Experts of a small language model: 15 layers, 42.1M parameters.
Below are experts of layer 6 (counted from 0) of a mixture-of-experts language model. Rows are named gate (a neuron's input weights, with its number), up (a neuron's input weights, with its number) and show model dimensions 0-95. Each number is 128 + 24 x the weight over its row's rms, rounded and kept within 0 to 255. Numbers have three digits each.
Before each expert's rows: a language model's description of what the expert responds to. This comes from a sample of Wikipedia text that the model never trained on.

# expert 24
It responds to: Capital letters, middle initials and first pieces of personal names and proper nouns, often in tables or lists, such as T., P., Sw.
gate0:158109122099107104114116151123136130128061136088089170115133127162085107126115082104142150139137111127122125128124129159136086102156161158134069116170152108111108130123157132108155153131146115164132121083102129118166140140106142111128142116143125142138114125164113100136075157137142133186
up0:087171121129137126125131117126102137107120096120120130115129137135108179103119120132124106100108135127099124086163156128071176123141164136132119141133060154136129121186137114117108147110111079088119101135100085096166115096099107151136124172122134139140158146138146104149127125149153101154
gate1:133189121138150167126123140104109150134149129129120109134149185116076095151135112130144101132095106089116103145099159140103167127119084107109151121091096151147148152102136112135086133079168106107121159106129150144134138147118150115116088107117111135196135142127113125111127147138106153102
up1:123108152104152121132181116126142157138134137152122106173112097132116127156128156153089089146112127127131116088114109099151089183119057118117113179172171106125128171148122145108143120125119112107133146151142099113134110130146157141101147142098172119132139143099129109136142159139181128115
gate2:126145066144136134104104137128165162134109145157114145144157127186128109140143122201102113144123150094140158166114124107106148113124127104136134114153128139146131127120140125112115183140131097113096111102123140159166137135166105127155147162148114134123145092100139129072099146178135152101
up2:140111145117090091096153148129160112095103105108104084134113123117148164113158135137102103167118130133117122159142119135133152148095157124116102165087139117108128123122181123131112075130132124160174168149155087143074097114165083102126155145129149121106131150143106113111120118113151121091
gate3:161130141117125112137092144088108135134130125130112110147125146133120127116139103133161121118129115121118143127125128114116144176139116116088115114127093095214148171128101071117103120161171146097119162113129173106119157138133139163141131127123094096115149176107112108067144141139121146082
up3:113141109132130159132126119168171141135163104126181143076119135130135140112138121113103115184118103146109137147103129155145134147125170163161106129093137107088113147127142096057122172080139118112127116154135112116141103148114139147091116137110081140152138128091086093125129140138105131098
gate4:084108138076144102114142124135143140090119135131115167150140130174097082115181136125093094139121133151114130116127120112116110139164121172144090105109123144062096130071146120116151161091083148144108109155145129153146102140142153148104116129134152150141118128131093134124119092116119095129
up4:170077163125153165158129095139146155107138160138139101150139125154120150145086122123123133151139096097162131097150142164137138122127129178149176110184149123113158143137114098145160155104127117148108101119093093088173135140122083143132129109123146118159135128128126100137125161083128154131

# expert 33
It responds to: Word-start t or T tokens and the piece right after an initial T or t, as in tongue, tends, Training, Tokyo, Tawstock.
gate0:148133117118139101135123149111106113136157081144128143155134115136119079135117177122144174121108131154128165170165121153073181093118122140158098156097160146128159153121169139133087141117133140167146146130152152124184117129126112114124123151168122120137104090104123106101103119132111129085
up0:204127132172138157181128088127133110110160114126084119136082109121131089167169092130120109151146136124106136106139121129172143151158128145137153170098095159127156136143105134127131123107109115093112118127134123155155154157123133131088161106130088167130163118132128117124120117174111117119
gate1:114163161123177120146155141108122123143122146123111129158141114130085096114121101139129153147126108177074133160200139137134129125138111149142091159112069081109112138157088085129140143108105115151140092145112157164096159125117134119091136151127138138139141103122145116111104145137152159110
up1:092113202151135151128113122091116162135151133135151128159123119136121137103102127127152117086135118143095119105157094147139127101150130143175113145176133140072077127154125083106149101126124091153140159095154180118135109119099104124133146127140149128114151167121122117116153109111094103146
gate2:153101134203124102134145119124137141157119143113136153135113131130126118111145129118150150109117124140079128161101123146143096107143114143157168168136100129076148119127136120130111100161090123135089127124076137157113136158120118125202173155136157116104131176133157177130130115127121159113
up2:157142180161159150114139141130127113173133134092067137114133148146156130130167146118153106132114121164108145144133117100116191087148136126164126156123161099112119102165108128129111117134174137170113156153143089100103127115150094092123158122088114096136150130123124116140099121144093126146
gate3:146108134140096132143148139094102155176144142105158109087144179142102101150108147103165105110139128109116083159142118162114135121146166112134115129106117143103166126105148120082117155126123125186094161163137160122144130139103118160105136098123123186102080110143124121144163144112128123132
up3:148144142104079121097110152147134099144128138115143140114127151136129154123138120151154130137092145144150153156069121124115147143107105165115098138144171150100147133124112157149093127167167167126168103164125118121112109174076098149127174138146128065120134175104138114147151107113121125129
gate4:121122176128156112116127141091127140155125127115106162136130122080156137129108137122114146202137123094091169162132112118137139155128150129155124132107111127085124063158177103119130116121142170121172127145134147102132146109107155123134133162138174120141123155182161165135095110147125125130
up4:114118164113101118109167116086129135112153161136112122128115117115132117151170131160117153137112118132177151123154135141165132107129180110089111145123131120139186120132134138145121188166162119115116109118135133102087107138070118119142117087114122162100177162116093091127123142127082132136

# expert 38
It responds to: First letters or syllables of capitalized names that open a paragraph, title or list item, such as L in Llewelyn, Mc, H in Harriet.
gate0:131163121106145101129154102121102108150097127079115174122086139097146102115104146187142137093084149128122149165153142133156148137125119129137147137125127107124151117141122121115102096152109117103156107141103158131175080093156108167115112164078128126152173154107109133119128108106134120090
up0:165084141155135134103136158146097125148113130171102118146142126124144098111163144173099095109156136124079093124120154128144144090155097109099112110112105170118138153157134154163117118122109142183124148105115122122081111111115083112155129113113103167127127159116087141159103137153100152119
gate1:119149138162107120133140125157123137117097130133096146119149122179107134164133169191138133092112162161141082131099109166113159148165129161141118109142156093147101112139153117129093139104105140134106139196112142149122102123148131125170118176114119125138150079102136109137117136107102124095
up1:131151156119154135108138031094138100117099065100107164152146109151131144085127107154134129125108108110127118127115115109114172141140131133145130137106156136125147134157090097175137180124160140112086137146121091094141163125127131117146110133100117115149132120152101158155117149153131139125
gate2:130147114128143124143133118217128122118101105147096126117145125147160163130121141138115127126110144140148141153189118137151084099150137167112145159119145140071090101083115115112072086149122135177147098128106149136135108115119132084117127112148140155147126142131103124129130138114147112082
up2:128084095122118153118169083134132112145100132162114113135197187100082105106105139163117110074139137163129111137143166143096124098158111129117153128136145152101121124097109116148121124079106117120154110136113131153097131151092135115086149127095150134138100125121108120129115110173141139134
gate3:125171108155122131139114133139070162122133162110117090090146097069127154121128103090108132120119112155105109119124131152161089170114128119123127076159113099169090108135133120132109125090152134080142168124132136121123123108090115134142125148137092134135168138148117140084154129092136156159
up3:130136104161144125136148114149131114157101110125142087143135121100096112126055107117098149155106074138131091147129143135157084109128125118173127129131102100157067092102103106115118124106108092132123145151134109077122091115127101139111143115135092138140131125123138078103154144111128113175
gate4:137140111103145112118096169189100091137127125089130129120117090095087148144105100152109154132150082089072138108135155174137138142140109150154162122098118106134085106118134088115141108133118145126143095120137127146129103143125158095117127110119105115128116137112074141123110111063119133146
up4:098179136156125107112101182143138127146112130056148114150143097084099158101100153109146124087108141134105109080126147134128118151098103121115111073158146129168128086112153148100105144149119143121134101096122122142151078139154108121117161173124118132137115142137123130134118112120136130160

# expert 9
It responds to: Middle-of-word pieces, especially os, ov, oz, es, inside longer words and names, as in Composer, Chromosome, Deposit, Minos.
gate3:147148112086137148160143125097116150167109098105085148100097095152128135123156130141064131091143163135121095171133129110153117136119129112115136115159104097089120156134092123114099130084140138136121145107130091132110097100142132153124112090164131147136091179066138110105130114119119139144
up3:106118129100117095112116147179161123154109134130128123145137144118149128092122129132149133165143137129156147144124139136134126154154150117096142139171116116116141076106114082155152132156128142180125080153110139176127136155099151101125147110103139076103135118142131156088102173191161104123
gate4:161177130123170163141146095157159083120099143067126105145109133123130170144151147130152124117135129115118165160129181140145101102116108133113138136114132140136161064114139124122152161131081135152101155145142151099099134114105099168162112124138140132135126105128148116090152092148094119132
up4:116104096108165141118110174110109157143140113121124155105098108123118117104129144137119122127108171087119072107122121102117101112132123134113130129109145110170139120112123071105119148113202109142136110180117165079116120140081137122152141121089126134130135110146166101147145084163126099126
gate5:157158103163134128123140145123105135125101123108144149111177122120162135082098182091129166111118137161163200153111130121153128087127101136115136180140118123128144145131096137143113177162146096086125122126140100121123114119143125150153114152123123166113108118128159120082158172137121138112
up5:124171141118120169151151144124126130090148125120132143142118121159108126134092160147139090141096142082160085121104154112096123100111099127082126119139102156109155125114083124068125118187139115138143156123137137104149154136130080136143131148137100151145155098102109149123147134089123068122
gate6:139142102178103121130140108094083172154138125100088136143124150147116107105092119123111121079096150149146129138143154177116097115127084116078141125145067117151161166143125141112131107103135119129082156117126138099118139093106172143124113125107091136096155133141141105120138123143133088112
up6:132111139137128121134123165100122126130090151119176178113117097106104139087115080157139131138063101152119143148094141136113155115120140115084135159168160132147137137100192139131135140119130134153143075113111155083131154139123164124136141160159117145112113124123118141105119171157145102151
gate7:147145131157110133165105124169100134128143176131124089190117120122155124168127080173169146095128182161135136151086131119098134125160132122131103133143122113116136151127110102151155113108161098108144121127166169135154117145094105147079111162144114157119138125141135136119114122137180116131
up7:114124157154102161121077168147101169139092115104136113123144160176138086145118104153152108133116140099163110145159141099120121137123124126171067126139142117132150134122155128135140147141148104098156084134125149086140172113094129090151113129114152139138106146103141108103166117100106088151

# expert 56
It responds to: Word pieces that follow a lone capital initial, especially N, K, W or S, in names and table cells, such as N-ote, N-ut-ana, M-ade.
gate0:121131090137173130090135104143144126168109181148121162097146151124146119123141134150102167111149082106134119158148104105144128160120126109141134152143142156150133142154132167100115109150155139151140124128138097097149154087125155157121125138155126179155148141099158106111083104117133164065
up0:177150152142101187129109137124119158121156121081159127144131121115111147131145121105173124138102148127141115110144175113119085147146163121098135105129110128151089143118091077123098150144120123174107163178105095107113134108149141115127137138141087146126140143126152145113098100083155162154
gate1:114120154156150139135164117132149111167145167114138111163135132124122091142132144102137101133119105123109144141130123077135103126112102102112121193120097080129145117125179128115167105102151164145101134147149168096115129146085183113151154127168119132115120111137148115082123161133106176118
up1:128164119119121136087143130132111138135144103121152110148176135074130151117120188130155123117118116120120177100162152126131145178118119153116116148143174110081126112123106087100118109141133134080057131144134131143143113117113089102157124140144139131071116134129161120130128170090122137124
gate2:107143081188175123098153073137153149156109140110139137138146127121117085128119111120096124154165148119161119143129081108114102142174112125155124102113133145127179125169159147112138127121118142106118121117145127104102118081155184147161101164098118141147114130118161137152108145129118128147
up2:108117133120141132117181143138141115107138143110096189129115118110142160148124115140113161142127119151125111119099102123119179113102156178105150145127118118111062117146106161082089109111078128090119113136161162079100090142129145109105138150115136129161117136133150124153140093132136086127
gate3:127132131094156125146132114120107148177132149137145163099102176125139133160158123081110114142102156102129146121120169114145107104117143149152131149134124124092164122110126160131186088150124139174161084121096137141099096167155150128130134127189132123136124134123116124108140102170145173095
up3:144122130118099130109090111123146116129150148084115134160110088117185123135162183127143115186120138115128169118124150113122153103159146123130137129119167099080096115182136087126136106139125118112098130129145094157112124141122134129139128113127110120210117106123118104144165165108096128138
gate4:169069153137122106142105132149131116160146135073138092144160120154123142125107085123088131136109135081105140142125114114168127098138107132074125142129125127122100102116129142141117127135096161148143136048151120079106146100121142113140129140091124116161095100126127120131139158146086100109
up4:104125093147178094105090103157127131149105103141088139141142145132108103106135121110098157154169103124122110139177114119112142100131111130100144113116141063126125096142135125107140165125139113149102137162140150065158133092134145132125141155143090116151142185158106123111147162100102129140

# expert 52
It responds to: Geographic names, especially states or countries after a comma, as in birth places and venues: ", Ohio", ", Poland", New York.
gate0:120062114119149110152130146115110123073099132124166106117107130110116100122141088126150135161146131082139135088108155121132106141143134117177122120168148145120114147150133114138143158131106135103111174151138143174159173119100133138080177096138131166132126114086162168130148124106140132127
up0:152164188115140139109096129101143126130156123154105130182169124144132107112094152147119117160143144135133124103119175091098112115107095125114064116154108109150150144130146121167120152131140138167139133126128108133123086121094094148176159132160101090151140138134112141122176151161121139126
gate1:161090158147125111160128143154104107093138109114152159121102073170119181149108106131156157145175144145154125119150103104168152163114130148149121142088115095109125125135126157123138139120146120148126093089145127144123095187105120104088156135141172148098110123141146124138151108106125138105
up1:113182147137155155107136081070138156110165166116101158122144161108100151173137082120140111098104151107142142096142135107113106126128115116105145146103105141137150189137114084122155177136109115133141134106136106117138101094147099153127124102114102167123158142114135117099124148136108107110
gate2:101126129113117134135114165111085138176141153121119120158111147121172171133170120168101120085118110110107135135132130169093132133161131110126139138141151132136119121114128092093132100126110143128146144105070070106164133080116099129147115156125095066144110116137126114154129118160162165139
up2:136084166098122129122118128119092122140151157189138114125132111145131153136135097134151142149100130175149094145076147133152109150129146139108121116131115092119129115126120104129153152084098117066156151126143172121153171109108134154086145123131138136083075166102132101105125125117161128109
gate3:098149086158162135099139173082133145156106143105105122132146111144116140098112111119151103112104131133137121161137133132115131107107145155148077128077145114075114134131102117134125085119138166145121180132158161124114154138134116149161086132122082114130076136148151125160156154115120100092
up3:100174160128087134131102170090104140113153135120173107122096136124137119158133150097094158134123131128087151128103144142139136169142164155117125107122136147124174121140177120153110112143091148115133123125151113130098113143114145142072113115079125116142100099109082175120110121180111119129
gate4:172128105144158157111159173116101123148061177172129131097133097147138103140186126131114149137116093149114138158132154104144137131122137124122117128145174140110130123137124104067124126090098143147155162129121123122189145082124128098150146147143146108144098129098147133139115107139149145124
up4:089101083178118137157141088078169138109092124153120120166113118109092147146114073113144110119099142100149161127156134144101106127184095099124152115168103116143090114120090102101126114115145133153107134128115173116150128125129128133115105158160128128124155154131119133139155109083117137120

# expert 16
It responds to: Number pieces inside table cells, coordinates and chemical or taxonomic strings, such as 0 in 0.26, 855, °W.
gate3:140145136127132128121114145183098114097127128094128141160161147103126163119111144095115133104121133131052137107167094110135163163112134158143159162115172122145126093170121159101136113144128142112124118123146156105093119132130096158145139145133109088143165080147149135134101135150182150108
up3:119100143116138105122142153105119103131095145145111109134137103147090149118093071100153109112166141117155115138095120102142168136162120114185124154121150181131063100151104153139109149112153105108144157161127122129104150167094140106116117138123138127154104146099138162162156145169109128128
gate4:057153147104131127150136108106113129148103138096157112116143110107121137180133141150121160152107133132168118173143160121094129135152171153135086140156100144100097160117164098152136135107134152114111150144166115105106125124178088145124114129167122145130173108124154141087111150144139115113
up4:136127132136135158113157149152135139131169154132104140135110111127204104108090142110109157120126187124130127142137154148197129131108119098122123137145133164156146116157130174147138133112132134111156137086140118125112180161081120168143136115096093118103114130140142087114146123115092137089
gate5:102124123124142157188124148123076133129128137119125145138111117158085122127120140096149142151101143088097108128128113114110116127124098085144135132185083166154125108125117134099113097113108089128092185121133109131131104156197154155143107150172168119117166151132125104113125117130125132112
up5:127125121128104180137146110146168104150066172153146158147114128139148105112102178115131125101120127089160128149090120156095140149135130142099135121150137121150116163096151091164118125145183160105094142130124120123124122093112160116151110120129123091129122155173099128109166095165145108128
gate6:147139165135134080134104096117126149115160127114123137129156136128102124183143138124143162158088132151122140107123109170132128091106096135134142119124116142133143101142092110132113127119153119154186097087156155102127131107112158105117116146169117154138123070097110119159134165186178121145
up6:135138105090125102137079176123119163122115140189130109096129102135115155172130088138131140155127127146125105096137125106138153153130112118104123130158082114148174151157146140157142156109202140122148136126144123126121134121136132121072103135168076134115116126130091167159138143119122117112
gate7:118125152176084138115132094146103104126132131096119134116107139114129113143120115146142144114130116122157121133161047072123142131122136153118149146149091114128133120142163114096134094144144142154080118150137134094134147164148107137122170150159132141184141108146126126149083172149128092081
up7:111139122114152110132127149109129149141100115131111100131097121126133148177115123084117144175121164120097151123078124180125150124137086122126086130145135133160104093096145180140159125117140155129129103113128110104155131120128132120099105137097105089130146145112119111102158080067088143177

# expert 3
It responds to: Capital letters and short uppercase pieces inside abbreviations, codes and designations, such as asteroid names (2005 EH), ECFR, US, NY.
gate2:111115134128138117133109126179147177147094124145119143118101140135124089115097109122145128113177115121101128073183132152133181143148136137121114143116112149123114126116157133109112127144113112189098129121149142133122161156117170107118145171130122091096105142159109097161107138121064148095
up2:071143102112101136141145163135138138105133145119107139100133171134154108101131161119132088110142141131161156132126110145091160089103136173118101129131146138106148124101109101122102098153088110124166153138134185165126172133133090117105166129125141153130173096134088125138155103103098113110
gate3:102118149140118146100077147127106129135089138161104132159164112113108128134069123133153111179148143115147098148135104069069111130096127134117137112149160097146155107093138127141135102126140136096127118149097110185144127120146127084133126145138121067115112099151118142115134121131113095093
up3:155123099148115136123080104076159119086131146150140131153124105120148098097100136105125133112124109148122148151123163123118154139148124086112134112133114140126144110161120094144090159129092103177138102122134147123127137106130152117158139143131131150114136093095077144080195163185142112111
gate4:133118154126108095139101095151122140124127121139131124093165138094141117135099106145097100156154144091131102120119156107189137105100087166160150150163111070114110152107122142167185093143127145135141123131100159119133150090141136153117071119134129149142146136155165143093118139147117136112
up4:092190113114093123122142133090137144133130113120109157111119100151133162166193130121123131091097140142145135124118080162150163153141162164151118116125132137072108126121113101126099136167113138122114139124127126151108141117134152145148156152100137153130144125131135125090071099130130197143
gate5:081115121111149157117111102166134142107136093101130151124115136124131175164122144151112135172194160126130120123124091149125115143139126143120099112147117099130101111158125136122174078097134135138127146129150132174095157125141174168138140084117132106164151133161160109134105114156082103133
up5:107134159132107141138107102179113151116116113146112159124109148130083118121150112145152155137116168149149145106172120128113107156097127152098101088136140102089138149102127119117101151106134132080081157139126125130169130106133080075148141125110099094123125150125133163109158093084124169109
gate6:131117117140060130137127156148132145166145104147126111118090120142115125162129151127145158153100114149117112151158140108119185148160108126129115136159136132121128099119183147103103142147126137066157123115125147078126133114116180128156126156092128160155116117090090119145169155174133112126
up6:143155128145112161159142161130162155118105161174115124149196153125118151106120133147136114173141133113123137127101130089111113149102120138094103114138094161100081147155144114113165155156122147113105131143074163150150116104156131117174144123103114141102097164118116168112128158142113132102

# expert 21
It responds to: Second pieces of proper names right after a capital letter, often foreign places or taxa, as in Hymenoptera, Talmud, Saska, Alaskan, Newfoundland.
gate0:144167173102131091132114112097082130141138117130148143113113100122154135151134147111131108143114174116094129109182119145154126076128108172131090114139102110122182169144139143077115134137114110093101134142138135145118128125088142173111130123166122133158116117124110154133157171147161089146
up0:140148132151107097102149118111129170137114096116115141116129106139102121095187110078143139100132138120140163113131136118135150170172137142120148101145155102101176119143110128117106103110132167132128140114149105083166130085155072100151153145098146130080151135140117137096095120142147160155
gate1:136103164168174123105158160130121120119126163114110127113147150141087133146115076142141115115111087134168061142124166135130161154130111108097103126119120125143127139072128072127066145186113154099120132121143133107115097130127114146141121124148118120121077114137141142143108110112106142138
up1:101135131119124149122095096141092100128155145140130116102086127129084094136098127105133095108190125149143132135099061129126125142134143101125129151119104138116133123136141073095090148145115152119119119122160139157127114110114110140146143158135112086122086141126079111130160199094121100134
gate2:106110125171139092126131108103126104118115125078094178110108096139134122102140139110109098153177101130136129136077099164143108128145067149114162120138138117128157123130110137108122145132097129106160090155122119141123146148155061122090139117110098111073140110117121089097124119114116155128
up2:126150111148146110103146129143098136064102146137099141078092126194143107093130098154108116118147139094112137152147111074129112136126134136131122106133098133125121093108127125133094140140103101093154126148095109155163114119171113145125105074149130074177141153122132144119106150133111107125
gate3:154115143158112099150100119142086141125131098107154132135103154099095090147106123087114151132129106121106103134112122104130101158187129093135106105158127162157144151137141151145114122130159151108139136133139139093076117163146106189127131108118123175107125123154108174136174179144122133140
up3:157117155106087126135126101100109129157116165108106115167092152125108146076151131105178116111098133170150142103134130148137158110118140108148151156156152176142103147145135160084109131121091134156140152087151123130148113079150102098177134164117136113140124135116140155138085127107128105143
gate4:169089130127162081108143122130127144141096140107160133131124100083116114149121127142163142138129114165146145148194097127115114126141153104120080139137111128144101124096104081124149092133150146136101124085164149151122126154128115152154185082145070130123101097112128114131110137129112106114
up4:098140127151130133139114178138132129137129154195166086129152126171118151115131137167080143137151116112169119118121134117165108113149086110098139145130104129106131115141117113098099179099100108159128117168122134071101138144164151094118106145114132128139161104105123160149128125155096155109

# expert 45
It responds to: Raw byte pieces of non-Latin scripts such as Japanese, Chinese, Devanagari, Thai, Sinhala, Tamil and Arabic, plus stray letters in foreign names.
gate1:138110128134121100119103111161139150116086166152112145086102125090151148144136134126152143132132154108084142100146130126149109128152096132114153129151123105175178113168170128095144119135105122100124115114140178125104107112145099081116123116130098147109132131074109113106097147176067132138
up1:148143125119127160117126120145134109111087181111089171118106153171100122135119098133137103152167123116122138150143124128172117091138133105105110123122138153140096116151111145118163178152068151108142105128147127129131108112128107177140114099128111062079141164115171129118108156141144129151
gate2:122167122157137114119106144092137171081145095129145118145156117080149122156120098098165151157113138100128145133154118117109156104164093177113094136111120128154112129156128122127110120135161128123108129080133135119128105073168159116093159098101142138125087162141145094109098170144127133115
up2:125113125120161210122126076094133153150124142094113148136091166146150100121125148120111103113151166151104115121164129096167095161133091089127098131131134149101130151119113167114127141131127154100155120121152142126113102134098166143125109105104125081133124117121167126151122136100187121129
gate3:137139146093150090115130079126125136075098185115157122102146156092184113139128108154114105171108134104108153128131074134152166136120135143113140145132161155140173160116137124150142166121100086149111116117156122105117147130128127124131120109120112119140111165093170122124166126163099106134
up3:132153135145128148128194082133096117111113126152107096119136154157132143114166171152137132173126102128121131127145091151141163136151086127128111135153136078133105165106116151116098135103135070134144152148117169087180141162131107120134124155163134103151104124107156118124137147124159166134
gate4:121177165146145110110106172094119155112081091069176081111110087144139090141123133095116154072154112159140135073141147107124104108130113131136112132168129110137101138163150128141115148110106126140108116123119115159117172129113150137148143144151131113138115122102089135108118134128133152097
up4:124135131165136139111134153163094125155062122119117127111125130135144062123126063169108158094125094108127096114120085174139099139132172121134138068146135127110094121127113111124109147109128143140134125156152155134160113129109108164117087138134124115105084160119115125110127132142097155150
gate5:131127138111128156104138135165120152090106132073147132105128155137143155121122116176126113183062133142130081145169116099112137161114160133122146124130118152133115133153128107142153125139140117124110079152118117179139130132184128154124161153103132129096130164115182125153155111148163124152
up5:132144175134127114107150145177098085100120138153103132122100129101141145114064088104079104147140114152137138170124129130144141150103151147101143094110107143151126125130148146119148121117109097130144072104128151112151127109120158136083143167144132100133120124077142134164092109098167111108

# expert 13
It responds to: First names or their first pieces at the start of a person's name, often after a dash, heading or table bar, such as John, Carl(o), Dean.
gate0:099154129132126138112170135128122098195093084118145097154119110108106144104135056153120144160178121125167112123149117122121135143113125141087113161142128164115141155175133146156071162140137120136124121130122113147155160083134120143156150117125133124080138128104133141161159121136121132098
up0:074131103150130121109126152114155163131182102169076122110137108134193107148157092155159150085076126094127109114107121106138127125138139125153134094121115151118122091129141105119108128157140085136159115144124108145119119111142167112138106093158141134111103116139166149165127090122134144106
gate1:131129139139138138115117073094142066146094118112154107124150113127106162161163119155127152182114124092100100152208165133103112125165150150121125152126116124104145145134109136136138102147117102159137134101107094116161120121144127129164106173117122124143136111116176131116082108103129123131
up1:104090160142115118099136118152110119115155111093136131144117165165103150104146152158148138117132131140125136071111117122085132134131126103117136086109173100094127136075139141123097131129071143141101133149079151143117100119090112137102112125142134149087133163160073122116101150128160125166
gate2:146119126174142167131139183136079141143146111106151085134149132155173144098131126133080121093090138110107134173132174118113089112135150113110133130119169125124102139159140107106129135106125159139193145114145156149169134111092115153120092150131099121136152128153145147095118121136145101110
up2:123114098134114112141140127115102123133114108122173108111150108139094127126159162131123141164131106142110140082175152114109123136145132146139166152126123143050086109160155129081154141161156126107122122191107144111125064134143135116111117133095152165152117144147109171146129138160126129139
gate3:142147178124118162094071166136074103172103134095158101167113137084146167123150135112088137094148164108097158120121117154135154097132138143119119138103106121123123133131111117115111113097110145118124131125144097109140162120122154111120101149137138100138144133110067113077102127134133152095
up3:135113169143117103055142079080128153066112113112137138145113099115134102145103123158161121170138161139130109107107112118185111115146119137130121117165111103124111119127123115120099164181150106115135118110104120121163153136127151132125152182133119147158127138109087115120128139169112148138
gate4:097137125104160079114106135145101125160055078123113129121126131128090102083104144156104143120130094154131195137141157107118148131149119128096126097166185150090087132119138101147110147129138104163147124112097139133140107099109151148096154147124126132116094127120124137122112121143148105132
up4:095111155142143144070158143125137150169075166159115136117136112127124130154127117114105139157190117160142118138115126105169119157119116107115150099095174095119151093118126134143155110127156151147146150141116121119101146108119097128143161143085144133129122141087083145131168100139131106078

# expert 41
It responds to: Short inner fragments of longer words and names, like r in Magistrate, ud in alluded, urg in urged, ic, ol.
gate3:167123154178110125109130161119155121149138142107088116073143145123141147151150104133170129122144159079127137133137127120130129146105112136121157124127135079128111120112133114131159125134191173166086114169109108112101099115140163120113159139120091117157171149081127145093164149141116122110
up3:096134077116107115101139107123145139139138145127138162158109137130124141090095102121120154160149137097117163136109160160151121089110069094119106091122150156116131128128147152194106120152106150132134122125128147114090146098131156137150190136145115080148107107094107104106115123096115160137
gate4:144111141133156094151141159095164106125147112126138104127150116108124128121147133144114167130123140110104107164140081107187151088111146123091170126131097102136131188097155118122109090068100156102137113159130124149142154135168114113116150131139113156068120102125121161139107117122139121103
up4:119143148160166142126148123116141152150092053141053161132102154139120121147159083118107143125132094126135111108137152106126112116141124099120133159090119119128103130164120167137119141117090106139155112103092164115126093133152104124147139128094107080099128134161158106163127153114148130109
gate5:152117113148134121107129124129105082133165169122165100102175178129159126100122135114158126120130138120110088135148129080151123172105129102122099114141122081107120151127186137113126141136147137137154098159140162118154160147165129123122101101069113134121134139191132164135128106116127118099
up5:154138098140131136109129139110135145143151105145134166116128090139133116135136153161119133138148128128136096102146101156150139134137186121144129135195128113147125128070153094145182138136104167094194107135120150179098098094146139113145127127136099126115118113075133135121087114097115131151
gate6:159123126151147122097157130099099118145147122108114103112170120116164117114130106132130129094145097145096077164127141108158139128124135157125133133117123089160086107124132137116061123148137112107103145118147124118135129102172109099162147162072092156132191125142117127114144160117165118086
up6:095144161117117141141116153146120105145115179166124136143108129133182147155121135121109109106101133143132161078068136127150129089134140121108146163159127179097140124107119129164146109115127137127145136139111123169101133189162127131158143116160143113162133144126139113177100104130098182125
gate7:166109153141145131139138129107108097165089160125116114098116130152089155107106118146149143104122127087104091170090185091130072106129101092151137129130160160118116129146161109114148110118113103129144080123107154094116149096136129142125117147131185160132155120126124116160127138143149144166
up7:168158138149100104121132134142139102175109105109146120109141166118148149172136130132111148133106114147130175109191120121128101117142115220131123138150116139066131109139136164102118100147124130156081133094134133105117095138122095116121167136137159132109120133131147112131149166158144112126